config.yaml
hidden_size: 512
d_expert: 96
normalize_top_k: true
balance_bias: false
vocab_size: 16384
norm: "rmsnorm"
optimizer: "adamw"
learning_rate: 0.00117
dataset: "wikipedia_en"
Below are experts of layer 4 (counted from 0) of a mixture-of-experts language model. Rows are named router (the router's row for the expert), gate (a neuron's input weights, with its number), up (a neuron's input weights, with its number), down (a neuron's output weights, with its number) and show model dimensions 128-255. Each number is 128 + 24 x the weight over its row's rms, rounded and kept within 0 to 255. Numbers have three digits each.
After each expert's rows: a language model's description of what the expert responds to. This comes from a sample of Wikipedia text that the model never trained on.

# expert 54
router:120142126127115139117130103133136166133140099149120137146185143120160121111145125116142121132135142125091169121144156115119122165092153176103148112137111147106118108169158139118107119146166126135166090102109141145154174155152132178147111140133139115145169099133109111125072158144163112129092105120171134102141134090125132122095124164145166156106117127093120111119137105110105119127110
gate0:119107109155155132094129103084164104090126116093176158127123172169172142107116078136153113181142134133143083097122141125151123135108087162141159142180146138083136150164137129134109085102155149169129120101111117109165111134170132154100140105156165078087128099160116102096136121108094110104150119136103149123143146148166089129164123102139152140139126136114148121140173128128148127080151
up0:121110111152179146126129131112116139106144112152165138172144149136186124146169139153170116160149100129123118108151134134121121134134105120134149172160153133145149134154137129123071113131172064168126111159090137140130104126135131135116125121144165113103151067128130113147134136118157103108101107139143133092127131125130142116159120102140153084096139128114141123186141163143156098114137
down0:107090154126148137133162108085163148169147134092148136130121150085082113100094152144136142160127108075090134101109109118123116142094132140128160149129141160122109179119131162122115107104125113149133152137155119109113098124076170136127119108124121142152128106126161134123101127135108142165102112137116126120130132107143126136142129151105154104133156082102138118097140157116118109113116
Header words and blank cells in election, railway and results tables, such as Votes, %, Total, Party, Candidate, Turnout.

# expert 52
router:119101128075119165141103078130128130126177116124150149152116138126131140187118130105141101150166125132111103124162101162133138139126135116146105110127135109155120125143171123166140128123114142171127153105133099123148114133106141083172098140117130064120139096146099112117151126122121126118120101111122120145152119127141113113107138112171168118154117129111146125155129115155074119109123
gate0:113133088137146121129133140133135112171077164123107089127090165146134111112166133106180123146082104113118118116115109121129144139118142101148132114144114133120104107123212125150136113146129115118156080037138068137105129100122152129116172179136107132078175160147118141116095139118133140148126131162150133117128149118134136160134108160146124092133141087127119129124153155165156112118150
up0:114106082082147105148123121119161114114130118122135131090093112132144111139134112125141131166103153116104145125147092151096171135162126101162101112108102162120111114115167121156110156110165099117163113151133112116140097117142189140145147150100104115103160117126137089143115105118137146176093139148110131118151107081174118131130126171155126125109089171143127111132130132122141175117113
down0:103114160133102161154113132110110123100127103152170129116122098142091107133128143145130140124100111116113110102144111090153131118169094149162116086115088135157101171176123136138116123147105121125117114165116132118134090139132110134147129148089104181153145182128155150148117120110133113158140161118127136149123180080106152171134088130114172156126104190147167149105140134146129123119143
Country, city and region names or their final word pieces, such as York, France, British, Abkhaz-ia, Pangasin-an, Bukh-ara.

# expert 45
router:100114125095145131121135157163158122113117166157142109136106103151148114092121148158124121101133124102139115125135123090145143151095155075145114166095110155118145092104167078128168084102157105120173146163138161123114151133123103131098132164174097137127109164082117132171169154136133125127122154145132151173125132098144163146125127133122092160138141103125178140120132123125151155141101
gate0:134105094128142151130107128115151165089145128125127152173079096074073164115133157109169094152115131115110139155172128129137121124164150136113117131126119145133140113141118114128160108127100115134073114120126133147141123054149166095146132106144167121120111159121148143139152149151157126125122115162170128133074140143104123103122114197103135152105149093134112149152125133154155174130101
up0:156133151130114075121104124126117119100132127114140095112122129154118129131096143063154135156132118125140117143083073160145134089170120133124145147144104099129189148125089130183084174102157107101151111141148115118168141129161117164100166105118083142112115132128153120128130127122084102133168133091099111111130096148105157121072097136130147107107118130097106164078144165109110141154133
down0:085144106143128097106131150088116107125114075118140182133092178127121156069129135117131144096091120138136142139162128112139161145149132142109103095114118091121099142145145140130096113156131155149152135091147139104094141134126124169119153122093127129147152112152145146100101112112094122166145148143161137115150081132145098142174132108118162108155161127091117146132118162102129130162147
Common prepositions and connectives in running prose, especially for, to, on, with, during, between, about, than, due, often opening sentences.

# expert 37
router:144136127132142120116085107141162123126132165141158121108116108079163092140176164159121130133112186138155144161150095103110075109100130116098100142103140121103123126086119128108188154095124116134096143114117147091100143134159145133109136133098109159115138125150114154119126098108096170104120139137117084178138105096141108173117114059154135147129135131122112117126144147180178135106116
gate0:149079179114150131132129140133131154149128137123160099157109176106115113058120099153121105084109110120120096158092141112120141091099099141154133115124159102152098138119158149154124093111167121134144127105104148121153127165106136086127151119122115157160138104130138133174117149085140118121130139154130145154182165126125128153114152128116105117139160143135144120166162165135131110090138
up0:146151097148079145077115075104122106106113173157152138133162098134120176177149162118116132125151098111170145097128124133136119124139163111155135139125138144126132130132115143110123181151085164150118105139173087145105078094150102110178145173143172084123123134105116113108097146151116139158149146124096124103128109107182131128126123112098157110093089090114104126121154126140117144170165
down0:103153134128144093096142135141107092126146136107134144156117142128143107106092113103108109126111132132136117124143127116083115112159141098138090139086152155128135105161111153128139164143109136164125118110135123158123096208162108097113115124083148136124158077144149113144149116172129145143124104139122102116100114109160150144122132121134076094124168125121106131104122141132149091166128
Inner digits of four-digit years after 19 or 20 in dates and tables, such as 19-9-0, 20-1-3.

# expert 34
router:179117127168115131111136130145121116118129109136110154143119127128109112139090157140131153133113122121139114129128123147142114099139106133171148070082133172118102090124117157149133125094080105093147103128120104115100112131139089109107095119147152147145095116115099123130149149145108162173130151117078090096128081149123153096150123074087119078108156104109155211112104098136150110115124
gate0:142084112120142135084158097107091166092115130089088145110128116136101169109121093123137138102096141126152096104120107153121102171164116095156105147131126129118108115104140136100133113133170126164094184081116135138121134122089137110128107129104128147124092125123115123139151145094074170107115124130110126118132140075114152162131108098096116085168109100140145176144101111103111140111140
up0:139133103158188121119107132102139167147133150134103115167117109147145106152137117138155174115112110122138076104114139124159151135154101105140107145118131137170144112128114141141143106149105136123158127118123120150122073098148140129123105099117088113124165133098137154118126079145147138112146192142156144153131151150132115121140130147150115128152083109060159114120105118145071139111174
down0:156137114140149115130124157137172087156099096142119124176123108120112122116094088144105075117117113099170103117113115141077105113119135158118140102129115132131108116135139163098101143128155102136142134089133105135136094142143123148084140103111132168089122141117135150178115108117118127143123127145148096122140140160164117162173090128148128148152085086137096135132119143134146132103135
Adjectives after a or the, such as large, small, different, strong, and opening quotation marks in reviews, plus word-ending pieces.

# expert 42
router:146148157157129116134087144151089148173123115087114144068152138124130137098132119170091143132135117108123100099146153135128162114118159123159140143129105119141128128089122112106112159108118106118097152109115096129105152129132153142179138125142163135116142143154129121104096128079114113143115176135131141137119120085137105155096134089139129111123131132087170118092112152122152118108161
gate0:129115110132140129143148103146130128155099109145102169140130151106125126171153135167130115148074159162097115103130126116144133143117116151140107127149133143107134132171153145120132102121157149104092125154116170077139114159123145074159122152098105121142132084047136137109087140111142118135118147128172106110085122120062116108144148085136154137119148096131126136141090123112122142121149
up0:132142104131166142152123103159149138181105149154103166122115109103147146165171158135098122122086152122126142127113142125107135120095112167111115135129129122093116130147119120125118091125147170109081120108122138043143105142133156101153142136091107113114126099063146124122102161119124108110140128136141140087120157107088119088170139088112162124082136084096131140136099158147114102156153
down0:115106136120129117094137132096172138108109120137110107120177132152113118131119075154124130128124131125133137105103143104173101167109133093128151102129151174152124136149141113121160181111132146150113139184112149130116128147154115130186110161111137131148138106102094157087105121139102147124124108151137158139146125110129102090118145127138186130136149123170127070150123076136076152128156
Pipe separators and spaces between numbers in sports statistics tables, such as "| 0 | 3 | 0", plus backslashes and semicolons.

# expert 2
router:150132131119134112133154091131133128181100163119137141110137132148144135110137141112131167155145140133149174132134121122129096092123119108136129110131180102093167120113085145104127137138123137158086105144097178106175154142117106166103114072129119158128111160129150139120159129104101164127122100143102147109091150108156114127101157164099121152099110116123117135111099099156110086142147
gate0:120131124156115132115143141167149114128118148110145126125144135144120144093165138183093124113102117124173083133109090148104133127135123154110104115125150119125116195106124108161091156114142121146106167140118150156078145146113121142126150095136137114140097078173157128126108107118130138109145137143118097124126147104143120116098126097115159149145119154127098102099160152121141092131144
up0:145115130086133140155156113116168119139154136159120146154111122122111152198110127137178116125170098120135118101147105143116103114156130123103124120106082103117100152143134135117118107131113127138099138096136133133120112085139108113153072137140095148125173118139129139160114112134135114157129147076164110136102102124151115109130157160132159065103118161135148131159089115168076137138153
down0:128114124167116159149106126103129094133151102147091078172123176129125123105156144144127130126115171122117096146131109110111103140149185136144167140130109127168122109128128143139116135093123147110128088060117157149142119118169134142083133121151107113147130111126158142131120126146154129105125144137161152136152115125140107121157134141150138143102159145152180130150089096156145118095126
Middle digits of years and model numbers like 1'9'80, Boeing 7'3'7, plus mid-name word pieces such as -ipp-, -amm-, -err-, and "of".

# expert 44
router:109163150119144140126119156157169089122112153112134175122144082114159126101132154153114099144135116109130126120139110146097114087093152129142154117142130104099129124093101111128120089121125133116107155128100109114133135133155138133088160124125103128112121133117125117131123089159127140146140143140133150141105134155170100096127114146118104109170162126126135113087125111123104138123125
gate0:127118073155103110151108103123098164113147074123108084162157080145138136103135087115111181124121154154132122140149138134120093104148162120130112092180134163108149156115153120129129132114126146120164158122107147183140136127100120142134128141117147137107114139130183102110120149116109118107113142116112124133125131154147124094098144104131146121141154127097160112157142114141179112093162
up0:161102094173121138124128137190095157173113126145111037146126092133163132088112103166128177122131128122123123111176121147093096117107087163142139139177149125094185143144135128144143151112123121114130116123127149165150130129084122158097147147124147100131106169127111109120133147161108147107121125099093170145132096187126119113115126097142123115127144093128138092133190106136152146106150
down0:150142087118147109116102104122109159131143137124112143146113123137134144126123135120116142156142129154097122130084136169138161119124143103139192115145118085112121109168114124170129111150154159135146154129132155164096136073117115162158166150087115141099107093126098170123095084122157115120082195148121134123110149125113127082129103105128130142132125110034139157137148125119142123107130
Opening word pieces like re-, un-, ex-, dis-, trans- beginning longer words (re-election, revenge), plus opening parentheses and spaces before year ranges.

# expert 21
router:106178110151116114165127130140092126137149122110112135118151145095148145130157149102127129105131143139105164133140159138137136127083145174143154168153154134161145131110176144121116123130155164089125148156059142116120102133137115143138128108118156104132157103144164145153079126164156142119118099120119062116136115094137170126128104130163130147101145096113097119141130115135108120166142
gate0:082123083098085113131128110124121117118097105151104101145131122143124114110148133108137161121137127127159131122117129123116099144189122143144146120088180136140131094151135140121128120142084139113104133119121133069142133150151132131145113093139161137138177138110088121114158153143086149098132139116111133135109095118139128167146098126130130135078127096149123162125101085127125126146145
up0:101133129139141120116124130139142069149123115133094121135165142126126082099136116126173123130176133119152112175110125134144097101131113120120125136159178140138148127144129122134141063120115155105159117139103153114131159118147120142154159115139139133163146118102165118109130124179072154118135145111173105084128126113168128145152134088125136126127141140175148148150100136128173141118142
down0:095118121103118153100160067119119133108122136116174102114169156122099109108126147141141134139162143134103104157143137140159098095162087119145152093146109129146119087140157145141127127109149110102094112151119141166090175108137072111114113139104151138127142112121124105147120127173125165140119166116138122122152106128160089154128129177103143141189153088121130135164116113137122166109121
Line breaks ending table rows before headings or notes, plus table header abbreviations like Apps, Ref, Ret and multibyte character pieces.

# expert 11
router:104110156102159124104116144122127146077102127104136118123130082131124164088146125089123093136115099130112092094120178109133120110147088128093138115142102133135128115142150121150165136082123083101125101113085131139126124113111161075135154126117117123149137114094107124152078135105127100136133141157096140114135133161135097101116107180119146131148126133143135146129141156118148140138123
gate0:153078096150077139164153160152112138131129122171077096123113113154102127118121130149133134093073120128129134198108148088101125091129120146135132119163131167137150112105173108078151124125102095103162107134167136107140096099119139111125178135135124140155132136130154128139139162130146109135135152151081128133089182114112154124122125111186118109105123092106195139108140145181155151127129
up0:133139130146169138102112109100104121141172122099153137148167136070134155150147131150113126093145104136166133118131156171135135138120122135127194095129135109128102137182096113127128111112082127104134106139163111103112114158076135122086120096173109165135122161132097147124098136069153136105147131104172145125163134093103104163131115109166105126154159111127154123153143123142147123129134
down0:144152107086147140093105121112142145129129101119162138150106129152147155136110143114132134114095094106154150131147137145130107097104164129121145116143157153144120148138131165078153108147098144108125139107099134149112100169122121126145137110090083151135085126163133148137128151132138161132104108077146123098085116138152083132153134139063131103133107129150148170129143155120163109134110
Thai and Chinese characters, digits inside years and numbers in lists and tables, and line breaks after short headings.

# expert 47
router:110107129128111102114124133151109155131153094100145111158065167136121127146082125091136147150158122148091107104127141117135142159119129092122127119110150107141131115167151115164167120127114125139131141125129121158151133107120083101166080129092152105135135135150108138107138119098171120137092157110126111114091118158126125127118134126108164104129147137153082135138160124147099137124147
gate0:077177108109120133107091099146135092159121122116124150135131165135137111137123142124078122131147103136139114129146135086126076142140172142160138102165175132179155151119145139075113132085152128104117098089107113105087150161152178099153143145111118160142087063152118115160116083109134132104151116185103139154162138116159130144160165126160130131149128129114117127175125114129143164145143
up0:094116123118168120131144122144120135094114171111113149144129099138108123098156083173182124115128156131085148092129096145157174101150130090104092191148083140072080113179100135151149088120118139135088107102096158148158095125125083132114127123120156146147130155108127091086149119121120125142081088102162150118149128082121120131103124106063118145116137129126103155113118108154119183138104
down0:101137120141073112150124133116144144112115125170131110153138098086125070115124100148189170144105185138071135134136139140129135105153125089095133144096149154140169097149114151135133144147097121124109126147130115109102113064154136138147127127076125137160080141122138160136154177142093159146139158128130102152097110127113156132183153128144111145126176163188159110112147096110133114154137
Final pieces of surnames and place names, such as -s, -son, -ford, -ville, and whole surnames like Jones or Smith.

# expert 61
router:135152145123116149143127093133105093141160130087118150130136162136132157080146088118119134149100133119131160125112096179124101098137102135097124130115090102104142098078086157108157121105115137114106117082149130127119108147094125150129099119127133135118109097136180085109128127140099133115122165116151119145148149104105110138103132104109136113111131114086139102153143107123112140070151
gate0:088157093104142108148166149090122129150149141141145145117116094147108113105141122149136124086106135140144062135127125132175126119160111102175137145124118155155122100143139142117122106153120133128134177158092112098120091162132140095108136150118129187154085137144115154160113145133133158136095133121143152144115103137109103153135129075114132126143117109154113132073139099106133116120139
up0:096175071085158096135164116074104150142163135115122152116135092102070083088152127167167124095114116148139072128094130112162119122156147107173153133129141157147119091127134157135105108166104154148114159171094129076153097138139159116119154121148125167166091090147112149155129147109141148137100130149148167150144135120089118144128153097095112116133135086112141119095115094086137082101134
down0:129098131127147166163104075110113135120118144084127130110103118137115130081121108135141112145141067135139100132134078099154104114169096152131115163140118134130153148127151114106134083155114129139101107138078129121141137106141126106110133141158114146150124114120128141115119076136114134117103107149173128085151150089119100161162147096154134128160165140103148150100103111121157132177117
Space tokens opening table cells or numbers after pipes, in lists of years, squads and coordinates, plus short name pieces like Ne, Mus.

# expert 30
router:124105162179131098153140118136096156147128127144136136158146103122174138136097108104214133132127130127095096140108157108128132127117174135130129145105101137164144149150077150081140115121104121161145141097133131132131130092107103191105118119158124117152172115116129153118126153126098127153126104152137108107167135111133159129090151160110136177161121129118171132161135144178119095162093
gate0:156122122083147118125140116170153127148173123127141139147132124163154133153100155095099147145099147139117094085080124100098099094156129162187074183141150115145139132130140102118135093090131164104161171131119173121124143174159122137132118117109131143122160121126147078152142100159097145126116096105081115167137152096144152089145120089143137145110139111145091140125130089129113101153176
up0:108162107153099126107089138081064100132123165105123102110136133102109113143142105118146143127149114119163171150156153121158135200121144076081169130154124118128128105106118162139117151179115069102123110158156048134096151085106128114117150140124131122172113120147129143098150143139171109142133176113140146129116104154101102148123127147117102111144121135114142109113116152124143159104104
down0:097129099124100155139108142149129123111144103116126096175140145165140134116098117105142088090133136144099113140124164152114132096142102133116077119140129164114147126147121184164142119106127107082126136099089145121102108172123127144133134138070075156132111115128138128110154126131135144149161128143136111104113127135111124142171093138105092107108095114177122176135128156110161161130089
Labels and values in infobox-style lists and coordinates, such as Preceded, Born, Commissioned:, Known for, and digits within coordinate figures.

# expert 24
router:094143137093146146131125125165085147154115139091125084156093149091129169096083116154142135145126105145120099106156150166115104136104156120115135134121165126156125153140103078137109170173172144109112088121090168144160113144124086149119115108119124113117104118116119143153098120108141128157084161106149158101095109135100123109109106131131137132128141138137118155127111156100116116113155
gate0:146154137080141122133092171171097087160149082104120103106090121127165094141121188158145107163107108139108113113137130138126089122100157151145182119122136111129117160101115098118137099097156097143088132138151106130139172157115156141110124129126091126139153103148120138126133165107149156110099177145100144158112120153132128135159107102069151130139156114116100140154123123134136117116185
up0:123171159160108113107127135087130158122118141112141129115144157126158141130119097109117103144131113133141110139158116107129134083129131115121138124115125107090108108154150144125123126092130091142140122103132102117130131118127113148168143101095148095097084139102167123111119147128122161140116148123130092078113169107140118134123129144160147113105151115114132151078105169161129131132164
down0:108136084124119130174076122121151124133123134149135110181107114143086086123105094143109156132164122145083124101137106138105100163122140096088114087136129123138097095145117124145147113144134129165097079111103149123132137116166089144148089127121141119129137124156121130131130139144134124116131151138145143142146115114105103131126122095149138092131088135127124082137092140113115103147093
Capital letters and short caps chunks inside personal names and abbreviations, such as Ricky R-udd, J.P., GEICO, Jr, Ltd.

# expert 18
router:116116136137115114121145096059079131134102152101097130161089135200106131153102106112166107123104117138175155069126115133109130108141144086113101126162176075147149147165137130150130143157135133113114082148126107135119107133132139118158093159106133162124143145164152105155132119119114148143085093099124154115081169165123104124169131117139082134126140131172130166097142152141089160135173
gate0:156136082121121110121105143102100095132146146107153118123104147164088083095150122123136148142151144135104062153154127165140141085090120116092153137169164143141152106147096138103147152118123127129178118118120115108128164111142132163122083108144164117159121130147097167114150098118091127129149091149106107111126125112116168072112126148086126180172160162171122135106185159089086155189081
up0:119093142142138114135177168135156134167121100164121150108162106129134137132071118149101090088103139127108157104137153113149141125117139139157156123085133135111126120100146102141063132092140082128104117139159127171126077158081112136119159152160084146156134135121120120160115142122146084161120146112153135172125135120125076195132112111156129082086126130117153110159079135133129080096137
down0:125102116108116175123123120124169116104162083108163161149127153133130171160115115108097148145133147177120180178116091109123144181134146168133149156152104189122130095138136123128119158122106052148102094116156174140133152152089073092123166102123105128145128125176152121106128101166127178128120138085176137070142146106117098109142129134141139080111116119134102083142087112107163109112134
Opening and inner pieces of foreign or place names, often South Asian, Chinese or Slavic, such as Bij-nor, Kras-noyarsk, Fort, Mount.

# expert 40
router:157144071146085132160143134106162098120163108094140151121091073137100158125135135173124112108148130118105131117147137176125128097113106098152116145102115092118116123106112148078107125114135104145110093096107097129077137117122158150128117155085185101100128097153142078123106124127107095116119126154115116160125176119136094136084107149143141091143137174158113146153154134127131125097155
gate0:162112124108082114103116103146110151102155139098169154133184113124131106166095142101146141113092181135131146117123169131095080147110136143149137121069119144129157135151168145126151163132095148092169131106154147099120131127171144135118133158128165135130120125144119114129130114142174109109103144131119137171125123114144126150162123083107091146102172082136129129129138116132159128130084
up0:171121106095104117106102088172153151143161150076173161140170123110149095150111126092147151099124174141104125096112139141107092123094123161142143075080123126122140118137123121164146150135117150088138142156145125135132110138147155163118121140099145137141096125157126111131098093131172137106105140111124117166143130148164144115164142086087136166108167111123142112126123139095150117131122
down0:135136139126087114115127139115103124145125134085141124145140099162140145113104180171124133112126096161111120088151133137123170127122119144166178160145117154118102135075147099108121141138146160106131119184141141141128103123110129153117145136135128084115168111152169110111122151155164122116096188178126134123091106126072147090123127137120072129146140130109181114149174135119137117135168
Line breaks ending items in See also, disambiguation and name lists, plus section markers such as ==, See, List.

# expert 4
router:152146129120089114133106125097100125149157135110165144106125089137089115097128145090108143116142121138142118110135136096111142124148168112092140111103158132114110137121100143158117129079168129123121176131187127147123134131164166161108123123131121134151124115135175094098158124114129119131111143100112133111173108144148080149107100147086114127146154178081131175114144137125112130090132
gate0:123132124183128092153095163177075159082158138095094109159109120100090159124123144125120105095103125154126138132111127121130101153151175148099123150181161153142169107122163091151196103131138158125103144134146156113160116149124117116148114077114106114173079124086154132095111114153153099161083142105097104118178077128109146099141118128122099178117147106133109095098141148143139120114103
up0:126146111161122104105100128181088132092125129109097094135132138087118155092110099119120087143093126153155141148121122133129114165143139101076128146137164108175159156124132100122148137125134173125111111142183162140124099159111108152139118101127113112161105092128135118113160093159112141139110136160093112126156068131118148113144118120103113163131126084089141097147166151171159140133110
down0:078174159147181187162107092122120155100116128084097103109136072080143131085137126119112097162091118104137160119144112117135118165134135112135086123120117144186144095090120096120132115115112151140149130101138084165158103125087117108135120085161135124132149105112097147107129105115126105108121148108162107112086099134130077115153169124126103138146173147122134113131098131148119112145112
Sports-season text: the, same, next, previous, full, season, and digits inside year ranges such as 2014–15 or line breaks after years.

# expert 26
router:125111115141124129114126068142086167117171125095125160116152141116119153138140128107184123116166082123142135121120126117154126125096140111106149143137146181145174148126144155122122103104116136129127110181093083158108129120133146156140145134169139095143119086117136173153106060153108166082132096120160122111160124123127173136100104091163173187142134126109182109133116108134086164141145
gate0:095129081118102125106109125121111155143190143125126091132159104119126087138165158091148127156121170140134113124083159119142114142120143116133144134158133154103167162128118130116139126169135113120145127112126145162069146119131098124121196108136139183137133096114116157173127143149099134089125094169115105145077136178102089134130143120121118131156102135152131126100155128099157132119154
up0:124125083101089140121143105163142115140170124104138142166194128104125099124144141128119108144146112130167113113070120090132099136095152128108124142153180152121150145111112115178119141163112109134115092129099133170121143168122115141130156103148140167139116117134144133199120137160147098132138112142126113166139116155126146139129158138121117138127146178127114135110104126074112167089126
down0:123151130140136071141101160115120165149148136132128132095175122146127118158143099162182116144128106152155101111093139131135116134119091159142165098148149173138153130103137183077126112137110165121132157139122102134141147095132150142125182106142132105144131061134136132121116125146109115131096129156147145132132112125139127142113124099128108147132109136102171114104130128138164135123133
Pronouns it, they, there, their and line breaks in census demographics text ("there were 76 males"), plus common nouns like government, school.

# expert 16
router:160135130112116076106166124146115198108100139139099170103173148106127177164143136181142078128168116150107097155154110087146142143124082141129130124105101160135138113137119148112117138125119119141090132136145130117153118108123114129100087111139119137141122100136129153136101145103138105142125085167084129114109165082092126100108127115145144145101094140095179134120128137149110117133108
gate0:124095127157133176136148122105144063116094125163132125122133153165163161095148134135141115102139135146149123105114182111124112148133099155107132131124133142116107168100096164157154082130145111124147138133135130125115129133134123072174133106154119137106104154115121120108134143098182145144131138138123113125158149097143159128122109105137124132130117123144154144114145162115181127107107
up0:108085139137101169135183132084118081110127093148090153082148137141144150125117155150144100115130146148148088124120148112136152117146109151103128148134152139113132151114115142151142099110143087128138110118143127127111138132127114099153146096119140120089116112164127133128122114120145107107115125150130118131145149104112178126152109100166103129143105163161139171138149133119167104112070
down0:144143094136137104133159134123123112145084116107138104103113142159162164132132102176097122126166124067144137104135110143133156142104109136125115164098152129082126178157100103106113109088135133116121131153085107163140115102126107125145118122166113148126138119136163112157132134115144118090129121127120150119132144105122157136135136140166134137112096171108111096185136124117135075082076
Single digits inside numbers in tables and measurements, such as elevations in metres, sales figures, statistics and money amounts.

# expert 57
router:154144113122135061146127105098109151146152139125165126156174155118122133122159128113116129102131166129091125155115134110186117111115166169150162121140115149116120140110136132094129148110106148145111110142103090148141131148157159139145079108165149110113163097092146142122133137125102141140127132175153112119111084125134122108083136154141103158100131094146134088149096119155121118132119
gate0:093152115135176102111140126094109149168124144109112149135132120111086106132122142135143128091132137132103151148099101121137085138120112124134139114121097152172080126097130130132113122160091166143104117139115133129161101116144159124106177160133136120153122099159114105122098118078135182152098153094126148164102107147175119115153079127158102179114094120136123075096170086116150133165145
up0:120131104148117137113179134138151146124135158136094123136110088111109104164097111107145109142140107119108109133125092144097143136113138129098113115191132110128108143191161130107122143109106206130090128083139087147116096134150106120128110133096136119074123161084103118149144153131080101137126146129121117134145146149131164151092111130127092082196133157109138110155083138090107152114128
down0:098159120154133105141167113123108101105136139090132103102146140179128099133164102136150122120173168092123169130127098162135125157183093126082132149159112135102147133079087126130136140164141155143121153095136118135131107107138102122097130087144105087127117163094152117134135096123126167110101156123138137109125144131125151129117104125129179134121140158110135131092102106124119128167106
Middle and final digits of years, figures and codes, e.g. 3800, 21,173, plus million, %, and unit words.

# expert 14
router:133125122140145166155172133116136115157164087144125153133080144117142105147085109112147135140147114128125109105126124168126131144118108143129117103090173114122179139148145164140122146167152120118139140152114088104108161165096152105183095182123143142138120140144169138141153108124149091151146103089097123122111093144119112149192110099166137122104095112198121133116141163109138128117154
gate0:140099124148088124172124109151132116163068128158140116081108165113140149149117132150109152134119109130162149132174110144124145167104094144139139127129216109130091120149102124089097130128141100127175141139134157084168092109133120130133178116160137136100168129074167108116136124137110178112153175098175121115127138129197116144157135122125103110176098110151122131108104138137172147155181
up0:173097133144122119162142133182134087202094139138107116090131140158168144148116126159115149107123129129134114130164143140094139182081112159152097126131164110107105142121106132144086119139139123138149147140120119104180076130117104096136149181119179154120162136125152111153125117139125137141117131100165130118104104132171162162181099135160122130121102089141109145121120147127175126166174
down0:136081140164114162112171110071144117117111077106114143096099146139133137131135099104128104090150114115151153176138131158134144129114164169146071188167127100134154147115127136100143197115149139136077125121112131130124113101115160131133115146107159158121103116103121116155128120105084117092115103140096106122156142147099124165152142136176142108111153178124138093149103125142094157130131
Words and pieces inside proper names of institutions, places and titles, such as National Museum, New York, World War, California.

# expert 43
router:135148118117118115095101088130124162167119109174146158148138196132130133154116112114116132127140156122099130113146145158154107102105076138109096128127120189081140127137125150122155134135135115114133080084116153133121121114128123071156086123105189135115135112098121077138121161111159121151132140115130125130132105151144153116125153140117122153129124114113107140153107158112139104142147
gate0:136153105125140084163126128127124178143094124136113090103065136115128120156148098136102073155148136125091123163096123115106121162104120180113109119146111140091129130122166122103137108142155128131072153123116182106096128124145138119045123120073132141137142111118107112104125143117147120138144089102139139145167115159122104110120178136122159178149149160101124133148094121116110125140160
up0:089105143072106145125127110131183160115141139148162103191122111177142137147148117088182161093119131126075150095133120157125133118134158133138107104189141164128179133106128142097101135190157122106149141179148146124100129119174085149122126100133161139158157127093170084122117111168113112097094184147095148145141145135156105115113142150112163136140127135104132113149113078124083117148096
down0:096173141086138140114112151148132104145109127099103163150126084101076127152133153126107149149147153154095108086136104143100083127146123134132117131065144122136167108132132086108149149131126109118119176138160092145127111123122115154122117194137172143096125090138121104125120123156101096115085124136099171146116130137144133116116156129085133155146114103073134100121147135099133130137152
Quote marks opening song titles or nicknames, and standalone numbers or numerals in designations, like Season 5, D-7B, Channel 4, II.

# expert 41
router:141139108167106165128140118133097133139072155175114143126101115113111101136134110165127135177106097142139098118130143128115156145157164144096153136118137141151107162152119147133109081132151099096103135154154177125134140130101166147106111126137131131119102143114109095108121126114132108152123116114154131088071125105147113128160135149131123100065140121136128117101073134105171129121135
gate0:121081141130121101176080143083136123168150144182110120151104162163130109131157101132102177100112124137121120181156173120139154125152183141117099122134115124125058113113146157126101130173120117138150100139134137126114178125105124085117156158089107133128146117136156133150125114148155147123106097127168086100097144159181128137155140128125133123129122135084084105140126120116145188128159
up0:131159146154151102092160139127108098091130114120076142098126102106137113121103145126125110155121107110129146091088102165119123129121073106128130123084184124120170147152152096132162132120129084162170126146133120132144100133142160169172161137146165132110139117172112124103130101107121096123149131107142108115187105086088122148087162136117110141117099106168165145104149176137130113137126
down0:159170131098162145162152118130107128130133151109109146107141115137099111087091099110136164148116125156133119113132090160150092137144158155142127137092141094134138128114097132117196149138142140135087100138093119159166160138184128168118153159111140140149090128131170106104085114144129133140124156153120127164150150146102095143075152097101099160170126106152136152121144111082107075123113
First letters or consonant clusters starting a word or a word part, such as S, P, ch, br, often after a hyphen or parenthesis.

# expert 9
router:125177091124152131148093127157142103077150154109096144118103118172155115128113106169092094125132133112111112159109084081130166132098140134151131138133128156107154122141131125148166111145132087177175095156172150145122152140125090116110150132120109125086105128080103103157141104143123104112151153130179165123133129126117097150146125094127120128166085146165161100101140133078119129109106
gate0:137134132133130118112126140122142142112171142043104108119114118108183145134150165131134113146130095117143148135114108126188155096115104174104124126121122078169113160109133140118117146083155117158141106115106124117121158086124093107150117136157161144145162109167108131148161141091101116131159141138149096125176146174113123111105135168166163131171144120131166112135098154105115116106148
up0:143131112110106141116120102155100141126084106162156117111149122131047182114108111125116135121091151125099130118135137122108096139153145118153135131138120147120152108142109076133052095150111117147139080135137131151132106148135128138114100169136105081166124141136156138086113125175117161093120159109105128153094118078168131141140102079115124157105079123119140116137148131140136157142108
down0:097156158137116147088153137122140158164096144115115144118148169110104174151110075137095098103108126226109086106121098153124113130122128134171117145171122145139133120157048152126113108131104089116076141115133141139140155171132144133156109144130159139124106093151109128140120121150105111106137109129123137136129103146150158115156152092155083108100122126189119113105134125116142143139130
Prepositions giving place, especially after located, headquartered or played, such as in, at, across, off, near, along.

# expert 60
router:150110177114133108113137169151137127157132115113151142140176150146103161092095181159153093120121096125136095107113147149151137176158110152152106130110081112114157092124111114109097140086121152100108151096149089138147119128109173157132146112164109123161110144165128170110095088138114150144122121167133135131162132099074092108111124145149082150125146114105147097127144103183125125155103
gate0:140112139137109153121153144125112137119126114179136125094113073160127133143120149171134136120080147142099089175092086089127151102162130157142157122102113133158086147188118123100141139135151116148098141135135186169137164107137120140117140118133146144093078108123140071149110074170137151154111138144130139104105144133160137083140142144139170140101099107183126134176114174118139116094084
up0:123131116105142130137119106129161117141111137105143107154125154146144122120138124088122142136120163131145180107151136166135091161109112117113109155141150113127124125094147097146118151142114160082175153135075106098115095146113103110142096121098116136149158164118144135113146195100127134115113095094117125179118101132092112122140100094118121121151138191098120143093135074106119121163123
down0:142201124162103146142145158122135153127118129070133131113130114099190114112131149126054174150138105118136144123124132137079124139137134155090112143118147123145126094149145127125110083130149110102088116086149114098122111131078113120110102110110143138148143152171166167138161126098143164136163106104142108131111157118098118109154123152091094119111140140075098134126158129122099091112110
The space or sign placed right before a number in table cells, such as " 25", −, +, $, £, and score dashes.